Experts of a small language model: 4 picks a token, a variant of Muon for the experts.
Below are experts of layer 3 (counted from 0) of a mixture-of-experts language model. Rows are named router (the router's row for the expert), gate (a neuron's input weights, with its number), up (a neuron's input weights, with its number), down (a neuron's output weights, with its number) and show model dimensions 0-127. Each number is 128 + 24 x the weight over its row's rms, rounded and kept within 0 to 255. Numbers have three digits each.
Before each expert's rows: a language model's description of what the expert responds to; "mostly gets" lists some tokens that are sent to it at least half of the time. This comes from a sample of Wikipedia text that the model never trained on.

# expert 41
What it handles: Table cell separators. Pipe characters separating cells in wiki tables of election results, sports statistics and credits, sometimes fused with the next cell's first letter.
mostly gets: " |", " |  |", "\" |", "a |", "% |", " | — |"
router:107126088153153135120093110134123126105109135145110121117154140146123181102075154154127092111135110117138120131179175126130151150155153117115156108079141117102084103122135124096117146084152127140184105148136157133102119147093160088121144159114111121155088133184125139138132071134110154134084131098142140133119127150150094102174113130093122112126128073130117101125133153112131128128103
gate8:102118123155137172159122087148116155116178124140124130151135162144134102129135172133133143091167105113158088085098142159100141139120137108091116096113136144122094111110138140103093138107158092128127145154168144128081142125079186103081127100113134147138083163155142113147105136121137174091132103130147137137147125098156120108131124121127138143077135097123147138126147159157140089114115
up8:095164124123164145136112144146123117109124119141124122125160175143157127115123184137112131093126124100130112108178170108117169119149151138125154116089109139156113085163106077119109159122106158122175157139116137121126144104064119088095142107138140116147117128156142084160139120113124128143119143116104114074115137149121112121086112094108128116128182119128149136105078148129161148128080
down8:169120141075088126098153155099155147104112180131144108099139123143146147115161153153101153103135142152144135114125084088132158136124098106117113166130136104112139115141107099152151120142139124134090104160095146121122140100111166126172140107124117140135164124108105159088158114127174159131175151151104131121105164105152125143104095094175173128148097161114097089123128134124154144128122
gate9:144121140127147124108128110095136153105084147129122085109118145119105126097123157195109137116110163139160169144104094126187138144123107148127170135124148110136096155121183125158134136129099138136110059164150137141095118160107166174157140117142138165115134157126124152107105145145138126125128129129146137150177146122124120109147101081121089191136101128134124116162135145103149115153114
up9:139134142147091090160103128138105112144094118099160176109108141131132121110106124076149129152127139112116106112132101127085117110140111139143108105173126143160131117117097120113096102165122081155119121113161111170155132128170068102167129126122121134133111104141125132050115125128106123134140139145103125127122110161110185112136140146131160088122162110125092160132128129142165141118195
down9:144156097115102129120145127144107090114092090132133146083186111123121127146131172127125174126147140089208149174173146108127163179119142113142121144082118092081140100146081110160161142136107162142133143141128144095120128132142123155124101092164160149107156114138173129102120149134148132138121129119115103137102130119146109129113150099114140131143140177133152121117116146109110131144103
gate10:112121152175121108116105092146135091150109146187108201115153102137105162139104152123107166125097112111162139146144132111108135113142132145142161132158110111080137140146155097139128110149154126150112103147114143129178152137139124119061130166115078098139166136122111140138133156120152155149145107099126092169140150115116113161150119160145131121149091148152122113124088144137163096127134
up10:103131121191151133126133110141122095180125134180125149141141152122158143086123132161107130107146128144170187166144125158117174121148162099135173157178128107108154115118119105147083136196135112129125140143113136083105113151151117136142107155108078109138116109118128131145108154133140124142127109115066080124110152159129125132154112126120110136125089119147147134128115128148143132087125
down10:089128123139113141146143151130114125103133130170066176130146103125109113121173142120089131147138146149125123065128169099125130111117097155128125089137177147112130099155127107146167099103148150138103075138135120166127140127108103148074139119115153151137097160140124176141112112141112156162157121119119149119102135105185127124131178159125159120124106137136134178123142159140110122161110
gate11:112159120143160108113072074114167170135120122089175131193137136124155141112121088119131110119109116125136110103163145157137131165097124096111093118099161099174122147154150111130136114119157141113124140131145141130126156097147120122131157112067151167107149140100130112074136154112145126091115132119126157132166166107120119133122136150098140156120124094125157121137117135060153111134144
up11:122122110119109162122125142165105119133157111157113167112109113134095097144122158117159166112180154112140127143105132134124141118204135124117116148144119145119156124129091118122125130134099114113141198138103132144124117137166106093144080089132106100117137148149139094137154114129125142149148132135131118143127135139122124112104155100150117068120156173110103132094077132185144203135129
down11:105130118106110137122128101139143141135143127166079135118094137150137112083146088131147138136179138134113181170153073111140117118147158110110155164155141124117150155139096103127072133170112129103137122102091177093100134173099151140172095145138185132096163149110121113148113141157118138138107144132161123129152114094126158125093103142136142099132123139136113168135131135124146121083141
gate12:140139158157146090124167144160137119111161147107094126143134117135149113100070162150089123149120116128122124118142103092105112156124143110139121085122132127073095132128124172156118144128162104086186119136113110115137124163102140105125104157149153130107114123150143092125155109148120174113133165162126118195115105116084147119120163128119143150054115135109139105135140139130137132090152
up12:135130092119129120146103166155119132073106154098151118091175146166158106148109143120184117151094084130155140151158144149119120122143109106100136155087102067100121107130096098089166140124124142122138119153155151151152139107113082111126126157104138125138152134099122151091119122137133137133133113127145099090117160088119119126131150153130152157138165105142121116134087184136127103144085
down12:128132160116160147124135147097175096109113158164151143126137091122113111127166129141104156165139149129110155098140151170147129142169118129108110116141146158144134183096137097110132125104111094108088098135118141126166116141125157115135118110087161119107105159139123103116110136188096160123164130092088148090133105162151139140114143107130116147153111108131134130135147169089195142094104

# expert 20
What it handles: Mid-word letter pieces. Short syllable pieces inside words and names, often following r, Gr or V, such as ud in rudder, Prudential, and ind, ond, and.
mostly gets: "ond", "ind", "ud", "and", " Sand", "rig"
router:121121141112158143107112090107126065120108126125156136091125153087158171123150131119117099163098122116068150146113105134125170127163126108098120175145148163139137118148124118101125172130104110139143093141116171118133089139064129099182125131101098112146121152142166139114135097107132114113111111088145143095085123106137109136123141162097130132141090089139137121096115135137103155112102
gate1:138137163144149118092098108089155115139081135143102132157122106077163133122168108092135123108126113148134125128134124096109136162146127121138165141148143127145112121172141091107159166149085110115131107140135102133129134134114132113155097126157106115099151108150151161085133082106095148111088144099100078167108136142086122180135118112111132130195112159146146128125109132114079131104138
up1:121139164076107159119137134150141101161151134115134112115104095125104180131156144140155144097138156134134143117099120129146134117140152130094141158158159150078129144114138110132153147170141171118115147127114121166158156129117087098092157085106152151143133127156122137107123156118142124141155122144166128097137135114114134133168107088116117135141145101119096107087192105084153198114127
down1:121158089085133121142137093115128136161094103127110158141133118116137129148140096119086124113146143149105112161107156159082119092150129129106099141102173131153139183135130145160129126157149118124149136104084183174111166099149117133166106137142117081137127109136153137133100104145173113122154138109117108140155078120113168135137098102158126145140156144135121151157101109110080105108090
gate2:142136110137102207134117107086141131129139153134115154113118148138115136100158090097128113156151168112119149148152104143130125106141121114123102165113103163123143100146101139149137149082171125120163112085126197108094108147153132091125114136110122099113114125124112162127132153101089169155126130083122142116135099115168148142164177111094119124144115137112161106100107090122134145131089
up2:088106155108148168126118142134134121134137155105132120119133104149146103109119139119115101110153077128102125118097148145156115166133151113155087155120130105107092077115135170113140132168081158126101125135138162088133110124159107150142160096121167139147146126134117145172111179126177138107115140126105149095169144119133123072143149133133172148141167164132097136153161128107179136102129
down2:088128154128134160136147139072105115107123106134116122107140142117126137141135112148141089135145096161139135147115117138117200174093160101104094127153104112128117117140145101117102135123151078115126143099091069101112135144147136149163149088132121191083151166117105137120136095104145101151128153131102142162087164124150121126144117162144176159126128099140118137090122147131112157127133
gate3:092109114135124141125111134131138071140101113110081186118121139134153158099079098085168085139111122111079145154130109108089171100120150151146087158109145131143134140160125162118169124127098106118101097123131098143142134161107149129165110135112109126112150106136170128114128094112134140127125104082092118127147140163108142100108115107082112142143122120130159156109100180144125142137144
up3:067121128092126128135140132120131110133154132112106116160120094122111131136112119128126113177124125134138132099158112120143146175106156164161150091152111122090178100117086120111148152103123116121119124123104139146126112089146136071085118160156125135136185137093133142152133122124130127111149072099142115152101133090109120121102139173180148176178110138133124142115098110092104089120145
down3:138093118137122099130163134144137169167122137159119101107077170161108135131122141114119126142085165111136108126094131146134103136202112173115168145145123107142184165135119141151115097101128133097147147173151082149139115162145145110137148109130123103125133109147114110138166124122078137091151134136133114139144151100146072135114104122095162133121111144124122172106079128106141128119100
gate4:108086105136129141159119121092136132081137157091101125139151137105148108119141130118169165152139110099087161167148137133156115117132141087103107104203117138129141154109143128090142127113084159161136161143109147122109092125092158125157124139154125128143104125103115149138147174160164122139115102107142174072071151154108150123104109142122159104108148131101099116109123123124153131116116
up4:118100127128116129117119141152144123140139119087147172108160145101133183090151102115134107149143094151130127147140152090145152132112138107087123081132175137139100111095129148138165158122116110143112089114151137083087109131065144176114110148099080097131110147144125112114111147097131130148141147118139141134111161098126129154114098156164148124099168142131099113127076139138170170115138
down4:111129139114086154130123126133127155129125111118109144148116151175137163130139111156118169149134157088125145163126151161135103132152145128108135109164099134135147100151125144107140096087128140103189133142112126134133094106094120111143093130137118103152095143113100128125124137106070094109114164177147114068156131118159108097111102079111135154140103138103149166153132147073149156092094
gate5:105144069140129090129190134121176125104114139145136143155120151149174111108177100155147128118131105099128161094129114148123140110117093132086139155127123164139070097103121079139109103132121119139081127125124139115165127153128122166118173141171104145143121128135155149129166118129122143106113126124141108125118062137156138170121088121108128139120115130147115122112144073153148126145091
up5:101149184140147110143089105117099086161119157167131140107164108142130099162081110117088131145113115149097155097095139102150175114133116136137125121134094116144095143099109124164138144100113173120159117103121131158152114131111100124114130102081137116128174145127108122135131143139154117159107137168141153136188129113121137107130141059126118128149137146129094091092142096097115118133161
down5:171151110111148078124129121128108108120148159138126114124130109100090129106145162139174155115143147139122148129148157151157081168100144155105150055113155128085130116143139142100148104107077143188157123100138116110133129149112115101113155133091112146154130150138153148119093142144103143150131130157099150138093110149140129081113172103085124118125174109115123124125149152130122171116100

# expert 59
What it handles: Mid-word fragments. Inner word pieces like ug, ill, ast, form after a short start, as in d-ug, t-ill, dev-ast-ated, often in election tables.
mostly gets: " version", " present", " Dam", " Will", "|  |", " Gill"
router:102136128145132083147124111108119108117149142145169118106054182122143140093133145123142091151165145128135112105156127133129177132151118127103162171125141157145115134119154082072070174117108097141129148159136170117151121107122128106120152142135115122120136143135106099136103120129150118146098093125150169121112105098125099168130112122130181109120109091153094131101100138124138171145134
gate0:117108148123107100054105140123104117136137117162173091130160188156110125108129149125133109133115133172109127121168115127120116109123108114118160176079129125150114107082137109124127133138115108156116175080134108140172120128131131141140176156120189106108142138090107115120127109134129128145134099157125167103126128081116144144093129126179160138153151151155147125110126171107141143155134
up0:118106118120159112090090138108090103117172142102142090126088144101121159152078150117113100147121141112150178106159119123113101112155122180131116135099169158143145110122107116158098140141156142187127128151137153129169162159135116148141194125177131113107090137122158115125122124111162105151082089136122160104159143140141126160110134108152139130119159109118109119125116119129136132095106
down0:162160128103137131124165109125131131125171142132136112115159127143123146133130133123182160124121083078137095182136143124097108105113143124118106129161126081104103117165185132137090126097144143115154155165160066141140110179133112129100108119156151143107175132108075142094134156121132170106120133105086118124142122129136099106180141112154134131135104148122136143140135124125152133141082
gate1:095119125128118107125127084132121105123085134130183125114132123122144148130150102135144122139124096130094120104143150093112118084129123140112137146126109120138118158126092115097135144145154079135171141122135178186150098079108130150102178168123139167125085170129135165135144112134132125104127136183119131110109172097120123176132138157119162110130121108120129110079135065125094158140141
up1:123083127129102121159096146167145158115122157094119109177120117091132116187117133147124127126093138109137120122147161102103172150138087116121144144131108128127174141106095105125110146139155099110135136101129138148106092171145128153131122110119106128140107119113127134123116111096131153177139161142113150165088136194090092107126112143118144105152118104090155137160116122122152085061115
down1:170088163113108138146083115122115152119118123142136108177138108143126134149129142119165153138166151113173133134126158120108105113108101121108088159159188071157134114161091119117095122121157099149121133154175156118077100130107095143135130150115135177118128119163110118096105130115131127114119060146114101139122124158107124108112146133139132136124139126140146118153163107136192151106145
gate2:168138082158139108130081157168167168102099093130133101155140199079108114086155108139114127120166143132111162124154110115120116134080092102133147142117153121164082105125143125141123109145149144118128106137108172108089149138127139095150142090124157104124147122106126141070128108153160131130122141118097138098162107116134134125176138132148120138125115120118140156114139149118145178125148
up2:140154142175138137128095160158158147093102125163163084171110162148132110157129111144137052153173104125131092090108100126119120120117088144110116160100096151145115138116155128148127169129101110118152133154148084109110137140170163120141105111076126079139115180111123156079158145110150145121116141125112119113162162127114130146145119128097149138114142121117104143153107124134125141126137
down2:110136128135110159101139118132126181127164099108123134149139106102091120123115151132098134121143145090095127113117149164141148121087156099163113120166120118124104097149122127129149113136074114170069126145124121142103153153146174138107111144163127154122108059164109119164148124186115139106126144107135127149107120160108118124139074153116072119161094127136115153111124158091102142123144
gate3:108149109101098131144123121138130104153081140155126153124112121127115113130202163157124122112096140113142139156108132148127136139144163105154154141097131142155141145098174139077080127144152092141105150104122139124132132151136144115197142123114171126110089126120070118163111102156137171121140111105135156110154171089129111150132109107143160106136143128163128154122118157139113112186153
up3:100160088119148123128117126118128114089145174153124134146145162137113130121149134172124118104113083098140149144129111141115150108143166142116143104141179149165142150133151105096102115151141108133147142112144121167131145098141124113131142161114081105149057091097109152136110100137099131092151126168146135109144149079120072170121143116170121145133124127148083117158106125111109118125185
down3:124115147111109142146110159099155129110125131103123082140107133123128145111140183130082110113094117099172131119093120132131127131144133084136123126129146102101112081120118168123136126138120129118137154112136133064110127198176140112136061142150101120095145169128117125160150176107154127127166147096171118132111086148164135071104127122137137128098108134121127144131135106163149095109132
gate4:099160100165126132170138088081096157151194163151120137110123125157129166177113088106136091125105153132135134143105146179139143132135136098126151146082096120123131109092126134144152148115108125136106113137095153137141139085115107110147184134090155136106182122103123118135153138138110112101154109145098173132130113119140077175145138146118146119134111121102150112104143124102114154146125
up4:118157083136102125115140163113133127071136152133129123127169109148148119133147092099126128116128125139112157123132154169153143114127171104139132124137137134122160151075123128137148186118106130137120147140155152117161121066149119086117137106141095145130161092130115134129113099189168081100135120146107172123125131120139120151068158168143142178121140084140112107121098119125167108134115
down4:137090063107097158082125147090092111113118113102079160117147097154137154107158139134117132175134132097104125138164145103109156112130094145105117114143125112182157133124117121136161074113153106110132116138096097101119142183107143145167093101143120115136160121137107155133117116093098114117106113111107109097145120121144149118128111094119156103088120146154113110099138111131108112076137